Experts of a small language model.
Size: vocabulary 32768, 204M parameters.
Experts: 80 experts in each of 16 layers, 80 SwiGLU neurons an expert, 4 picks a token, a softmax router.
Training: a variant of Adam for the experts, 1202M tokens, 9171 steps.
Below are experts of layer 10 (counted from 0) of a mixture-of-experts language model. Rows are named router (the router's row for the expert), gate (a neuron's input weights, with its number), up (a neuron's input weights, with its number) and show model dimensions 256-383. Each number is 500 + 50 x the weight over its row's rms, rounded and kept within 0 to 999. Numbers have three digits each.
After each expert's rows: "mostly gets" lists some tokens that are sent to it at least half of the time. This comes from a sample of Wikipedia text that the model never trained on.

# expert 11
router:555471493544517586419497493413588524541539395518505444466487446470476552567462490485564504486525425526425588464487548465594554541480597506404457470478407407475513580489509434420484471524428457405509511385432523454548488450519513454557460548515518478441495503472518502505514583481493413542605548405476494499455558416432550468579562489543559590459551510489372476480580583538526455466471
gate0:482552542504658458490525506485504502516476458429566487492567562515492522522565512542535523516453416539558556448520508507554561505566566540514483399524537440466485595448394497552501444441391495502550514458538538552487444459508504464523379547442488476471377474561450411502633455503541506562444502457488438557551507465556516490531562473475518501407481524397499489474554479456443594351525
up0:438429475410435568561565448524532561480487492452481482456472403562516400502548485491457488582551513499473432518487514542517465524494544455533510571539420560536546535552491510530461515539464466451469618526530489516498540538521491500528498466484497589481644524504408455461445540478527350457581452502534465480510502564393501515408467505469534521438526570560438496471544502493625458501562
gate1:431368494459526522530503524463576519460537586419467485554590492567483583503512451435435497385544473563454550467466396429427513623563582467545498488588446512440537372541462531466444495481417476478516517485573500517460440522463510518480524494469537486430461513591418468547530546547433434490452544503565472442492525487487482511474587442537539549486453585601452453541572505437522516469486
up1:431499507531505498507547436450500568452496526528568535484460479505580402475429544638481457569433452439483470546598496487515495418419475491516487448497556506480515549567524511494521561558481409463463545570459428498443499387506504525480405418584511600500459472486445468445473493464502568530553436532466522544543478537442487515571500554514500551524502511490503440417530492524507501538567
mostly gets: " China", " Britain", " Kong", " Philippines", " MPC", "Scientific"

# expert 29
router:550434507544482537456603580462498509571558489451513541537437442455513552520515422437516501506536380426454506462519538494513548455463517522518459534493482531452528446501509376497412496494472550529496566444498526438444392456480445458488444489470531503524564420404547448490519579513473424531505379501499488566481595432471524493582571487539590595464479538585468525429544532477539461449435
gate0:532527528504501550472589510545511461504478494555482486479569528488584493524503512581475570396554527485495473516473410472514521366440503348526458474493481455486472486513548571470396416590413461508514495471465441447424606619588535534410578401395498404478475439410494467446493499553550487524445483469542478431554454516451529551415468522513568561497459547538483543505487450522477572463468
up0:489521520476613476440437462454518424476405433568434560515450466547569458588454487561542550529407467403482497407456464549490516478407478480505535445553498556539543498494406561562404506490384470506546531556515482459512502506526516539504429553477489435498555591530544523565417470555546534502531522550516447485542513437390505534518528471425561566459580430471526599461485508544535519558505
gate1:531539443448554495549552545473544418489512553487472411543478480547519526537403510545510526534487458484521562477590466501502564434491501489458422468501428530489532466450512496481416553559453530504472556558315384503444486442586450484654388504565579498432564504530500478552485499460429503504480534592439513489548473436525487562548551467391557520476490536474543516532535492512590438488444
up1:521425500512486492501481532540443474532537554452487514462525462517509466480498592512511466539420527471512556526514493517442526492498510563505512457604555484489510441524508461439558505435420481536490434494497466556501474482494495506602507641575576544502518601480459534496477493432540536556491432497524536498538520506450513540487474520505497462540408527483509467448511562478536470488477
mostly gets: " been", " what", " now", " followed", " got", " have"

# expert 15
router:526523489514478604448508493464483483552493466451512454444526549470575513439520459492547545569610423528481536547427574520559554473486574485477375474431390469394523580533490442484493558450466434481438565508499548411474524495600432502464455500435542367498465508424537447478569501521423464509542482470455488521516514468439501507604629582532509485522529526521476559470543573462406504454538
gate0:626424528499478478446519517508500518478508466566428503526507409453561553579543480479603547447430494556505569480482472466509497461535518472475467427468473473490450528469520522490419548488547484590478488535478468579549533393567438481500471507550478514515501423513498371410470499546552406539513571536463465565449456515455383543537576634582442481324467512478489513474509427425473518482463
up0:516611498541429488525543558444528464514577507485541555439512552470521491495497498574497674512612491560458534445520543529491380514443514476530538431391537550476443512592474527472448513545414494533615466519477482591473418504407479485461491487474452397564486534547569484575419498401473539505490466583471502442552505530412555501435375371382501495535566496532486551462487609491549539412582
gate1:553496586518498645556534472489521483501405470523488544511540525530639511480567530496445544583558475492496547503425543524486518417543465561548464484468525503548464570519447378581483497503547499466459497446438456577510429508561440493397536487471515569482548484511505524460425490441471480507470521403437471519452531367475681522557515538448510526534519444441469551520581535455465470446431
up1:516439426560431516492462568501439500551564561564467449485510444444466524480443451478483487404525448488447484506476527530536467571433470433379502527513463528519409415574499481448485606430501535391624521528415514446496470570455480464572440551521358402526408490458523487494564508565517550522515516534583465512519438547518474421491413522531548473527546526507471468510465531522503543479552
mostly gets: "^{(", " par", " red", "ović", "ner", "ana"

# expert 66
router:510583524493566502481548538445489556550558519540498558505456467463524553579413472476533486499521423437489551452512563559599536523514515479556465525472410409470487500541511454463444497542423516448466564547485504441516462466496463458527423519457536427393498510417518434489503539469498416568557499499485395558429589455486565473485547554538526536443603555594465594456600549512517456454436
gate0:520466468475513467436467551491507489392506523535472452521538509404603601533398546567462533503533501536517475521526486497524538511548453582462407604503468569537517514535569457455494516490588548486472525548628477491412556578530446528453445442550551522493473364508476537603484485500553441463516545557501479520473475449488517402526529501542541469473542494486553524436454509513515581544506
up0:400501518455526502468500499460485521498459552460536580556576533464492574545550584501432570553457473439485495514589505509511486470493457588558544486446480544532502414476464527496528485542536552584452453490467469428508511577357476435459478484558548409517519394587529546515444506362473550519389538488461515589461478502533644483485553491584568409511511407594472458587521382529466497546550
gate1:586431509511450529487468501552533480429497482434449543523526485546492509483453431480498499438558544550505556493512476522558552464434440534477430542561428509535494512559464449468443504404506544449447407476538560420565530419485582498478496486500489470473516489504536450558501514521525485467461498518502558434443545466454528520470513505437519490473495593509576556531526573523428462559504
up1:508529518546377511562488446496534430444453493542491449504475473465430445429475488490470447471449446581507470491511476543584594551469445442532457596584596483489473546560517546465529426486524556393595484446472506570527576480439553520536513494503508512491519555470557473414477474529490428501473415421486487369454467503500460491448504458430493518566460458451569420589548488453495507510481
mostly gets: " father", " brother", " mother", " president", " wife", " friend"

# expert 27
router:527501483498518508533534546485544506602554446491460441452398457440524501462435543502584539521628374454412606574550545494580492428459503470502440430457433525487461556487534486501479579553556521460500557530505497490477399503497511458511447570413456442493511424498579439525550544586400414552503517403562486490498479464513541608647536484479523593537595491534490466424581535550475526450413
gate0:534491497531590487434536551471518508521459516511400461508554383559481442436422490556455466470511477486478481493493524542526539504495498541528510391488503490523445468577388573444427506501518524442566474541623515474538481564513484539594438501519589545513498487557454481541492526497487547503473556458577407509457453553426472510476548540519583576430501543474485534572460382555510418524333
up0:393532454539523480427454490614554464443564550571505540481448439534483451453523488548512552611527488458495563498473571513579429455444463554502503443596546424504552442520535565465535514410481455386551539513552557552499463547570409525492492502474425530503499498494482435459422503560519509605450484516448439441535399549485516454582553534397507479477440530512511571465456555552550454472471
gate1:533397466475388490482503563500416427483548569438531413533493497599561555559492578470353496445497475514490459475455501581459469527513451543538563550509523526510512477473465474491496539512528370501491505535462576544497527398404540444567470506561604487524542468419496531445462510517539534505499523523472597551517507459552510499506511513484560543482525440517517558465467401580443502441562
up1:434483486537500513471450547489519504483597450467375552556509464510504545545516481554446428507626432403469512480528515483524464493407418489462477520454561516508497405463534477466495464531460475436544468497488409522446465511529392485402536482459437449534448514528500528436536478513435447465473433433509460419528431523498518462524473508449495472601435496445495539542527499473428517497474
mostly gets: " in", "In", " In", " throughout", " along", " across"

# expert 65
router:545506557496482507486585567479541542561490515524496466452465468457539543515539479445566528504527490475405518511541490533574508534436537515499412479464407455475472499537487451466469471515432482486424531537477506528540503460554446423459538544513504469427543535381558462565573578551466371558476486448514486538421581467497534490492556565520552569385562537532473591428586593487570471400426
gate0:506474478602528469439487510516525480416524551512557548460545441497507492581423442554598499530483480549488461522455470430436551472474524515425462537430464531504511635513482550579475559554519546516525595466466442429509464511508488437490459562468524477527508529506572430640437498502480473589489454549447488481471535424477402523558592491537462546451470465543517447516533583544516505476594
up0:496552522443582471509553533499466481480487512386558563492531492514495542534420475592562558392419445494535446492524491486426600464539565467454514566449390524526541618496480497510446553534529594455494484457471400458570508601535519511512496538505503468565580549550520504513398483499487320460490500440498521486500466480590453556448451473434436540526478424498517473532501482500394522449479
gate1:496536479480555494527426451493492459529496580535472537390451430436525570454505522553317439512452432503464502449525539426535561622514513454498488512500491439486544443477479550484440483514414377512428475491571507437420472499451604590531520538528474480468544429540541541524526526518551465526512444604479486587546557452559495533498492442564535529431489492550488646487454486472561548567543
up1:489548605425524495445519678517553484427560505542490544459538492556530641480553397430472523521499536488540491444502444558535485427507505537460433537596438435526476523514477459492517524555522520508499452598455516500512500499564421508496521469442440478523517584554551458491493511469570443558478511420480559471489466485571487493471519507506536436593492452458443513610506534514494534426485
mostly gets: " king", " Pope", " Archbishop", " buried", " Regent", " Earl"

# expert 23
router:498510542490518643392502605395481564511546489481523453462453454439535532513558435449496552547538452465555556572528534507511587516458566503409384473476374430363491556537426311500438509480474504500450550491420533474542441495526483478503505509462517525481537470412541473516579478490465476561500429491534465541473568447445552581550566528595524494447555496586448526480578565555477537417402
gate0:559442532513358534570566451611501453484511507522522450531525479367465533518584524540474521587550482465496519478549575506470457521480440485508501516454553571495473510476592573503533433427457496448530442542532547566469532540438562469537456496462570572553530490425522508440502508578480508559543450526537428465526468533533503529521573552490510541538517416481470484479503507428469540452552
up0:485504434453522455404485543439478498537487563511550596463490526507550537487453554551506656472482514494495506445449562535553510586528454572465412531474468431456430527503438523456539541538442429622554550470540545385551477498437601482511486527454610507513508386545442495483456486452448515609491587685486521509463466538486538534462532521568508493473562398549503511468481465536466546554448
gate1:526507531398370462554523517521440433532411457510431526511512482522421497485527475352492472439469479442497500460458463408455501504566461526510643491586457539550500527455553609573424431498483405478434431612454518458564487555473479562504488431467495512563581575527560490486494493557419505533463451537452543566568502507619564507444455502422539511544511498382516567558544461468554508462482
up1:438583475589686490449474518527570548535491499463445515444496503491498536510463539555487428510501499487478543424587541512519458506487523550480443497476578534449485574468430474431475462473416557554542505422520539438468511542461576491519487530545564526496436429479573503584532492431559479562507522545539453508452414487477455413480505519474465465528452497573514436433469415498486520549580
mostly gets: "|", "\";", "%;", ");", " Binomial", ".;"

# expert 59
router:516507527483531600484613503439590502541573527514544502426440516519523588488521509398554518484512493474421529506483573446544560515459557498494489526486452424480480534472469431476460527413456480509421544419445486369519444437566475477549451503523533455419453474383503490496554583499513437582506495505521474551452519498527502528591527557468595526512554536539356487391528576556422488507481
gate0:550503408541564420548468468471471442541471508568437373469462536521477515498565431492429434485494450470503576558485533521528556442436467495538465525452473426507531481516510452587491623457403528461536502539589454526596471494524549471512412541434438532528426530477487533509542503495413541517550569450454449492506494548498458592494570422486583456555482448495484531488478416507508449390542
up0:429455454411523558517648581523552526522612526597467520550466461467488527557435512440432495581422530483530465538566459518510426484591523465450536510422505540429571451552408520481555457465539479498551510526433440485429460525557472463434581534492469481563564497511528360520585462459578460527498447431534541372552508475489551519523456486504525454450587520559527508487470477498450601533520
gate1:546471474553599562494494542477484468583532454473543521465424457451482575552529503475535585462526449453409476526509534443521504479534520512548371482483421497475485522454570427491510552516470568561487481548386420465558535448567417430573519451566521485453574475458512434379466553436474454503518545523487490545436537472518440549538570558540511505461506581521512542486616567557454433430492
up1:494552541479521460538528557499548530390502441490566474489479483518534536479520510496573539570470442502485562457430465637459469512518445430414503434485544353522500479619512559491452478501543463457522478460587553488497468617480452576500520490585479463478483514380445477497559551621544556441417462530516540497403483484458515473429494515560415625533434474500522466483528475511458440522449
mostly gets: " CRO", " Marine", " sources", " multi", " Headquarters", " special"

# expert 46
router:451497496461479605425503534417572501528512450518523473471440409471524555439516447514497520470482394419451527492484605424589521534408514492468468446502389444418508494521479480524390545482510566533466539403469497435564482493535550422585411556446441442436551395389561430541569604562437455524594450463507515448433494441419483499531631550466526534473473514559454490409514514494425515460449
gate0:496378504454456581427519450396521499497555515599553568400453529464552474471601523507488500452517407482446483455577465467490488510477515522509508519464533558434460582425482528579474464473511484454532470486493486594503530485494480426478498484461566417554519507465577460462486521417493471522581558449578450510478449429475532493462545537443594502525465551411535519512524518425426524433459
up0:543564458501521512563474564652510526516454483481431432548483478505517524474399460472583528538555530500477522512320551520524538479506506507514420487565447450507552468569554481418459488496520576497421552460466487420469495540564639538423447437506456605486531538471555580518585483536556510411495445586433563589509557594534522495481498556535454500453555473548473506502507482609561438484525
gate1:496479565522386494491550435496500505475518448481467523447433432507474470577552541436441453500431457452525471537506568528524510477538494460571598540538523565496491541468499500475442439489421431516511507484551470423369482507439558529537532540541435464517561453481503486363459536593554502547537432498480445536463535457530510474494561541474519553430553511446537520480472434459460443451495
up1:498460447442581592534522565431563515498548502474510507462508505446471518304500507539542508492552555465465544560440455410399529512446516550429411475526489449468435415552542431518527502561620518507438477514403566541563470427533479446438482493509585478519471480485518555540569471403442437500460526460494572467608523509499472549547509459537440553598454511549428546527557579574522495497513
mostly gets: " late", " early", " Railway", "م", " Later", "Br"

# expert 33
router:567453535537524550475491524472489518551538452488460511454441447452563489479469431465573475582465393463418514487509582486563522528501538483476447504447454516500519541597499491547408492476504487491450550472477513491539459473461495491495499509530571461373504377478506504565522600522524462502545429432564463524428535412455502513588516482562579567495525550590405559494519510484443550475430
gate0:526526452498502500548477472515529502563538483529508525436498454570552522439505533581573571397441460344507611510536551435536462562466564526485517506589455564482499501571498448484447483539462439560525498541511590403502517364421531464535449509469481562517501438507527525494450537519476449565400518479607493506382526466481512531553494377480489465531523542484437469549447523500452520445504
up0:490518475475467506484493525517450499508491474475546513624465476400436442442547554492559483549544474579455427406542492588497506510502483458509527518377454432539405584491482521435488479468559548562511474416432504569537517511557467506485562597435461441570556538526433418503530492472482456539553520568397522505561427533445450507477458595460565480406554500470542586457548520524597464484491
gate1:470530603502475464526535477466545455478495441569642513485510470463537454473468432543456485512532513511445509430493481561560477467588506484646487440381494463505528531462412521486550489457470586449553498585473455506440526464468431492471518572453485526509404431444437424484529527355511523547475582468329539513586496527484499488581444581463474537517424590427514497479501607474477473468513
up1:461512485514529463515409411522495441535438591491591490477511456527411487567467427522500467536406510471530461477488536546546560529469566457563548511460471470488551522517461543553518470453483526405524570534569491343573524489429534541629375490541424420421471532473506441435460477424577570498480553471416503455499462630481510487522446494489520420489501488525503463535501504476459478460475
mostly gets: " Votes", " ISBN", " lived", " living", " focused", "(M"

# expert 2
router:537541479482486584436545532521566523513573474471515448473440466454518515484490508524564505455551515435494579452510603461502531531430562473408428512456464479374527523516514430411436539477456528434393598502499598505509444473567486464553437560440560451437479537480582508580575548507488491530527480480584531553484591516406561496576507543496549555430527592549386484504565502542494490481461
gate0:461506587550542525479606476512528560423519408565534608497441379461433449507508470575512507569434441485485464534601479470521486517435590527478537500458481542574417521445467416436517469471521528510505595537474492550470500480478498462447536529523545554531411496457503462501470529600497429563497461384436490456483550460591454511499444503525574459493444534508460495422505590449415468485509
up0:552487387427472480489451479505411449492473552426423505542550494412528496461518558453504488439573499493498548528409525571522493566493401435513501491527528515422524470583518524545464510459447553467539425420508601432473469526513531497554428438498462435450556523467511552479577516450476543402448482640507545451531415488306518538527486494437466507501468414540496517515487455533618568516517
gate1:582513494512482503426478579483510493518452538572639460475413442488439496494541564494500540384546459489469573460466504548530539518491511544562424538530414456456560498526476454497516502550469532451473544527400517428562466615492451538507558551480467436464502486436504461463568571453491466643520551441521523533527547538519469565539444546476522511430488539550376505412541436482453622477480
up1:464487501464444519477424453518523525542586426471518502508563531463505619492536589463509507525478442475495527464495518541499443457516486548637468432498532527508508485433446555593420537509405490523584481495542521527554436530465539457417596503502518475465612426533465488487542501392375499523505477499498492451530465497492440527549543477542566535574459494525502523595514432385502593521538
mostly gets: " Commando", ".C", "}$", "ง", "்", " Ltd"

# expert 64
router:524542480439527507522534528427516576588503533459486520521362447455469499511515515438593504499586462418448523478573543415537541458452565529500430478486453422429460445564489531530468496503491431500471577433464546476566428488517507411474461487500483487384525486402539476506538625567486413532558509474524480548376523446447496471535528565470556577470488559552472565433579574505453521490435
gate0:487399503594515505517510579504544466603489452531445568476452498508508539605407513409545495452581528461460427541522479432529469480428427485456461423402555550528422503486488451402430573478496504483450398431419484479506555440526460444536408459497531428651506380519531430524530533507559460580502393503514493477445554477468483528509537488477562562466459575501511559498639514507457603525501
up0:467546474439578491523501491453589482496539475506498442505425458484516430513485548509506620425488506464509547497500496531511502536549569454457481454471558552440585529581499503518513441371523549517468421538454459534447507445518561487497457445577466418478475536486437438600487503520509479460518534631572443460483521459483496470524477370538519502597494426432520407497492624518568447535499
gate1:485563509494575499317555596464501416508478500366514466566437507495534490474467526533534490553608590489481491475518497505485602526417556486609524435452569498518511516570488551559502382448411569505490445467489468461399506421516481447470492577538496481576540598507529542464482506489589503495470479572537428481388590498618522481529490469518548490471538377484429446471523484530503475436534
up1:483466489554582456413527456544494466402608535597580563601476483529518425419482517545456497498550597507542403538455484468540498405593486447480469575569518549550487447464524499616555564465542506431486589508578447480486539556423473542378440540509422508553573467518481452497460498540607538446483528607454522499454615516589471481520496450520466444469444371504458514456541532562531517484561
mostly gets: " once", " yet", " must", " More", "(s", " cannot"

# expert 14
router:519489594536584588529544533502592500532543461552490485467482422493541498466531458531494458567518412480364570539498585430598526512463489523490446490493350469518511556534443435432394586541472481537473557455477517432525458430525526434503502512474500465510505530499581518551564563481521402515499526456488540481496555494457528566587614524531608568454497573541493555464514495467484551433423
gate0:482546424505500457489508501475525567535494525563429470503576507510500474530501402545508460461460581413527568498478504401456516499552581549411452472545530352527590508615504539533372568536507591499515613499532560426466579471465473531596474478534498512482497447542446523471439461558511546549553563593448549591501479419547481474507459440510464523512588493471497344589469523581484498440499
up0:640495376511481547497511481513538550485544538490496510389507521400481531552400477549455456525482546445485463520481499364430467504442555522510480511506512511547529512510562416502462492474548485507422536514495487381457552478381459464556560548556458536436429483498404401535420483514517459495499453545471556502491487520453529623534492500488428477414463557435382539491514493551425437483481
gate1:517440428517453495489451494583505531528515433551467527452590556511465580540550529476557538491523428449472483454609507494423518517489488518526456513472425364490449483424489419439519467369528430497485456553443469490472518467498493547494484496517461465471410470441463504514494540534501485500439498478606509582495494442430447520505491468445562526457546499588469614441466518441504520495588
up1:435520466396493487505534410487409538589533444437435455551412482564460489507513463478482538575454511496542532525591583550466513537494514492600529468543513398488504411447580440479550408437531481525489517451448428508441481498390491455522580483529513421484564528530513536561536510392506442540487497531507480494584542455602447551516463473502487503590512501589601573496505455465490527485487
mostly gets: " Species", " any", " Syrian", " Iraqi", " federal", " armed"

# expert 26
router:497491536567501557407598577452574578563572458526500513503514402509519547488508476410541576534538422461383585468482559501518573459486480570512433493525446474446396581541495459455466562554494570456411547462441561415577490504545477468534428510524573473397567465477568432483502539477476487524522486439564406663505532399463500465518592529554547601450540494543444536479530588484535456433507
gate0:503468460521421482525456615466490515470433556498415483524470527552483555497399443530434538558444492480537460539540456441495497453462459517538500464581330569530490459538520457494537545521456443377564525466465544484467477459509457499489486468557490627467526477545446550468471482551543503544501574487441498506496470459483584468482500627474587413513593555559479469453491527487443509385464
up0:422566555451493521472568471462496530503553461467490562455506453446511471508604517455598529472535522497440526463431511491556460525522528467463455407485606452485526542466517526486471468493489535503365485501517535576564554539504498510525484523505656492504446392461531497574469523531455524474536480522435524476510567293515394502504532425550515631600481437519512513440540453489559529517514
gate1:502508500582463459394414514399530458476596439556474429507503472438483582542463490485497551391544477510454539533584499506562540521401494375498521550526459497400448521465516407515518503568482498624524521520504512524585506504521623407516457563507517490440496512489396508440526529588527485506572505527483502431489505447516453547578569544532532504494450393429458537540436503540486514480469
up1:567544416586512465484477420476571526527528575451509544515509422528496555456475451646457601564513528533494544518551564560488494504520516559490492550483460478496433439476490529418491531531501427541556470417650484551491486586447613474489461570633505468497497524518529584424482505515469520533519520534498571444453454524548507478471488492534459472518527375465556448531454510444512476590541
mostly gets: " site", " contract", " concept", " project", " idea", " city"

# expert 50
router:513459443568520639432522555499534532568514409498531437470437432448485563495507507448494527479535480467386568475526547510535487493447553511440392475509416446492453498533512537498444545522522473515505601499499459494541426408557466488542467487440482528510555448451575408471554564587461497595579444420480391558527527485495513492520569608472540586434572513563379579468598501481437511474443
gate0:552476605531448480520486647439498537513419478472498522460532551477396485520525552459545442544489445467450389566509543478517516391537580518452455421521394563529459467493465394455501520401471536571497468422525415541536464567516521429483480551557481569521519436527543492419523538499512496472426465550546425515415500511501535440452485479492485514441588435483425553598532548487530408457542
up0:461547487480464503524524463440518439566489552561507442483487444513471391459498387472482497421631496410534449460477508539450506518590397505567484574531461455469521536501622489533524457464453516426409477562561481508510519568521457540540513456475469605475533479501396502574555473447498480450574453461511428399466495511485615536487531631504528495485429570593485494492543442549437606517467
gate1:613605478484516568560661524506475570585420427541549491511434463520510570489412505346501520505572459502489595420470519461557499478542537527508527406491369536402345503477550528460561539536461518423507533503526518514453395450437510499458439509410486527503549469507572455513601526525501538544457478488546506505477534532487531466488548534526467492527539472509557532466515567456444458495533
up1:434533497527630508528465447475491449476467554579464506524491524429575533489529496497567465447473501426491408472435521541500504583516519492552537462534507458466484541511538496540413469466432576538457533474498530478522528499542448487485501527513454555481521458522547553509525509408558498526428557439535493442475513489560439499583478524494515485457493591451479435490549578497510500475532
mostly gets: " similar", " higher", " smaller", " same", " new", " US"

# expert 36
router:502416452519508522527525515411564558535486529480545510460440454523535594527521476500523537539523407462431543568425510489593591517400511565476468491472460558503543562624477463499440576546453535469460546368520531399507459474534507497515439476437511428545519473492465422491534585557494373532563431439483531440448466500510585529513583533476480531518563553513392533453533574511448475424476
gate0:543500511441511462465570535510492447446465461444537432481410389525506507499473507500552463578524411477505547436428489399533583533478509583562499443532515539397463493491490444453399525549501462443493565638498564500498493505575556523451472543549473516402520528443449558514531522472499514515539503378635428516554461556427550513494601538486516488416503448475481555462542469546496468467536
up0:482490510467453458490491496492486457441474515483415539477483438466547529405438545462521442513454525503512447474416470529442502678475552449531549369523448591542446488548486496508405520500518443515468537545485540450537535510544546508520473572572457482486527505560521517511483499446439505546534488508485521531480469469578509602505520553488475509563582517398512497495485431527479467488453
gate1:475394552565503443484440490522492471410440551471475519463535578500508559457442474572636456506579452545493509513516515419443534508535441514422443554522515538534400467507442460476481469512444489491474567496478547529482443455586436538545333473426405494527462483395445554553543505552530488540484467498485471531503619481450501482504466450533516618473514485432504545548558417547485514538554
up1:405528528542574495451538495545457478496512503535513544398517611477492485378543542448491541477493541516490453582564512557527505465572454462572504553466536461531357515529382492548516541535579451586497486451508439449474509555496440457574422466441385514477529495467521451581518460472514566533451439542556549522406665496547540489567463412497457437528470620470547499465485451522518569518496
mostly gets: " its", " their", " Its", " his", " her", " ensure"

# expert 74
router:513486487516522559409533496424541564556553488491457432519447453532516553564472488453587546512525411464432512535448558484561507482437586517538410511474476444469515506512458514496447534493488570513429485529491541461507498467507480499530439561500531401446474488443550466455541609498476448499578417449491458516454589420480483481510509592515512574515571533587438477481595539479508507398506
gate0:559461456587536560528547584468507565546504556532464504470436514506477499593489522524500462553593547501558505478476488491551370545468424471390496600466446437471573505497394561523415523519519527432497480459437559604514495509545471554541382439481407521482427437518587525581466483599505529453459575590456567452437589520460465525507447583484493467540461518507471440503462554479463612521537
up0:520582510461482518571452432472465543475423521569517553536616580475519448565508515577519472438518473576521532452459504482476514461422461498511540437478552504491610508429499489396501478501473527573497393478503499398457485450513554526535542483441594532469465410442464547448559523455419516486542446504560536502610549432535513502495514552552482511593474444502518498545533438478463513502545
gate1:525534500486591488527568465521638461523480518488402522492457516445523478509457493533612417436476472522512540556492547567497562504502517478490570479461373439485465493428569607483506474572554562537540482543448484494541515455523547519466501512533445476496513564463545492470505559487516518571626474502550556543532477609560427400519544581527551540468554522527529448482519510473517431421455
up1:529534491482572529527478515592450561584517491472503447611625551512471569498549561494447502530503575516514459470377544521539437510460471489547511526592554443512499494525445434532528535477527567509515536588573505506527466527526524475519449535512526501582534554474517451521450496544511456518471447549506509469487496555491559578486531564534551481492506568604434573503512473548466610525530
mostly gets: " name", "'s", " Clade", "’s", " manager", " CEO"

# expert 69
router:525502548530528557396527492448568520576516497504495467466514482438550506551500467441533505482546401430452596455534579516586558494455511540440458457465382462514494509537550439504456512442492535452486515375480481430506409476579481463507463450380535512537559552447580401559549511588450432615580507449484483591497478506476521474557527546469576550434542482491405601471558554551507540428436
gate0:501511495491577589521427484521555506523494458579538499532469578440533463418556474392492447449483546397534516512530507486552540500571493561445476525571556422506420541497419514591558568485577488398476440484583626415437494494464483576496505560523530461483542435534593583424594472475613510561478573401528448570419480430460504515512621478459498511524526490471471517472553433516558483578484
up0:495584393493490512476516469540541510369596568495493568554527445575439497497596465510497447487466491489503592469543475642482486448519533498409568597510509445515633534571607457596533519497524449549476520477490512517477461433430447527392539547499556392429420482538585572512438501516575499602568579435516469445595464474439490479542482467417434470513548551427525492424496563524490458422467
gate1:465513483453472520477552525509503504531564471517487508523454479567470490477620575447599536540553476465443521509448535561512491509491486576551450512487553543493486487467473562521476441510580417396422492542509481483596512506578460518563456534463468606341458462560406510454546516505448544476464413477558516577485482475575510523531509519462496558536542559551509468468530505494468460538471
up1:528497545599511463440468474476486528406505457473468618568474509567400492490493500475481406496497427433527424542500453479465494395460460477520458539584524533519552493480456521563594583493527471430475499517514570542578509511560506717510485532438565462416481524461408438554457504411428519484405440462510519440451434440492415444506496622467573516587461472451565528424477599459449476595537
mostly gets: " traditional", " the", " scientific", " natural", " our", " ancient"

# expert 72
router:541423484530545564535555538463524483509489446530524518553468484467486516556501408472530532561507379388439541424487585570572586445469528531492395511527481434540517478459499393483492585435451524472484508540467540449500387421555439472587457525455552476429498486391565436549580547487525489545558443464514444490457564465476510483553560498457562573430574533539465600502592487532480558432423
gate0:529485603526532539490462503458452483453562513534479563488408468417544420547465407555521487569545546506560510531511529508483418543502576455547487477432443512524517508494533498526538449464474503459502581458523549509485476513512456469406508484476521492486615505477583521522476488447473473537562499505493440558460528465507524483493539556534522491397515581439480529437480573514550523513421
up0:555523481464484539477566590520523521445534517470572493460552558523472556473503479365529495433549415468477470452540431565547490478536518509392497594634431439443424472512534438437478531660547594483407448512414382542516492540554440394574594374473513509558493457485501454520569524573534541443491416504578446481522589544483558512571490547456508543506586568581469541549563537443464509515533
gate1:544492446492503522581477567513494413490492474462537422505510379479526544534547572441463473511544502511478494475555519554574461432529495460505409538498509484432513542556529464556508442542503428517575457492568560387517533439495600553512559471507441566537541536522498465497545548518578481549440626536467600449490517581560516428448553518551497530581539500578470516507509512510478509467533
up1:560464621518612447521539504485444471391454574565456591442437376462511566573490505466519475505490494508497543416513478498453433529486522523442549401397517539473447464628552447497535463556406567487552459563574414497531522505442470512515494458479412481439540569495522440484554511477527498460416453522451444498439433465536575474534526523501528573518514427511542381475519586396573469494538
mostly gets: " by", "After", " After", " after", " without", " featuring"

# expert 54
router:543432523503491673459567513446515484535536395444495435498461475495473535466541449505589526513550509453466568475490529495568493424450575520484464451520498433355501498478488457449431569510438500467451517536549488446541458506508537483464433490505477451401583531406535503569572568557479443570571432494518510524488470462448477572509583540508526556504540542514414479421564530474527521494422
gate0:510551520417476555516539473539515497463611503564444488510481551465546475490560447514543401486501520471536393400503570536472566553548516510645496589524511420491454528533521552518583488489467503405634478560595473475433505557560511455548530537552491469430443543494466523423520523411439493557557528458525488479422519498430577529531469497433627602518519528529453581433478566505504498431438
up0:542507454531484417558419504497528467558400560451503463538544538530487508451491477457397384493578521467487534540490437458513530508434449442497523516556513591526556561478487483572516495395518365420468499477428579589599461564509504515419525450420410509448456453502536552453450500472517478501600548485504528425464529394537576481560529467551529455492463514428543476553459558504508588553537
gate1:436564421535441467430506545394548447525491428482479540566562499456562435449481487483478488449467465434525514433483473462574526463542494522561368455397454560478426384534577538530544574451451519553481560451544488546541450557482586477480461460551508543487461550433502529487529539498486509524567415500504500502509506557515533503566558559528482448498542432526521499490476552479524451453479
up1:463565575491505498504585495434529475542469515402478491519550572500391409479441490489504586362504483487476528495526455484544536472543511538518461592454516465456495533417557625444569503406500539560475519489516504645600534547410573490513534480505476523502496580510477537570507499518499511461464517470488556488468461540512540544513514467516537470585443435495502484494578462440541505443496
mostly gets: "qu", " Animalia", " Insecta", "})\n", " →", " Arthropoda"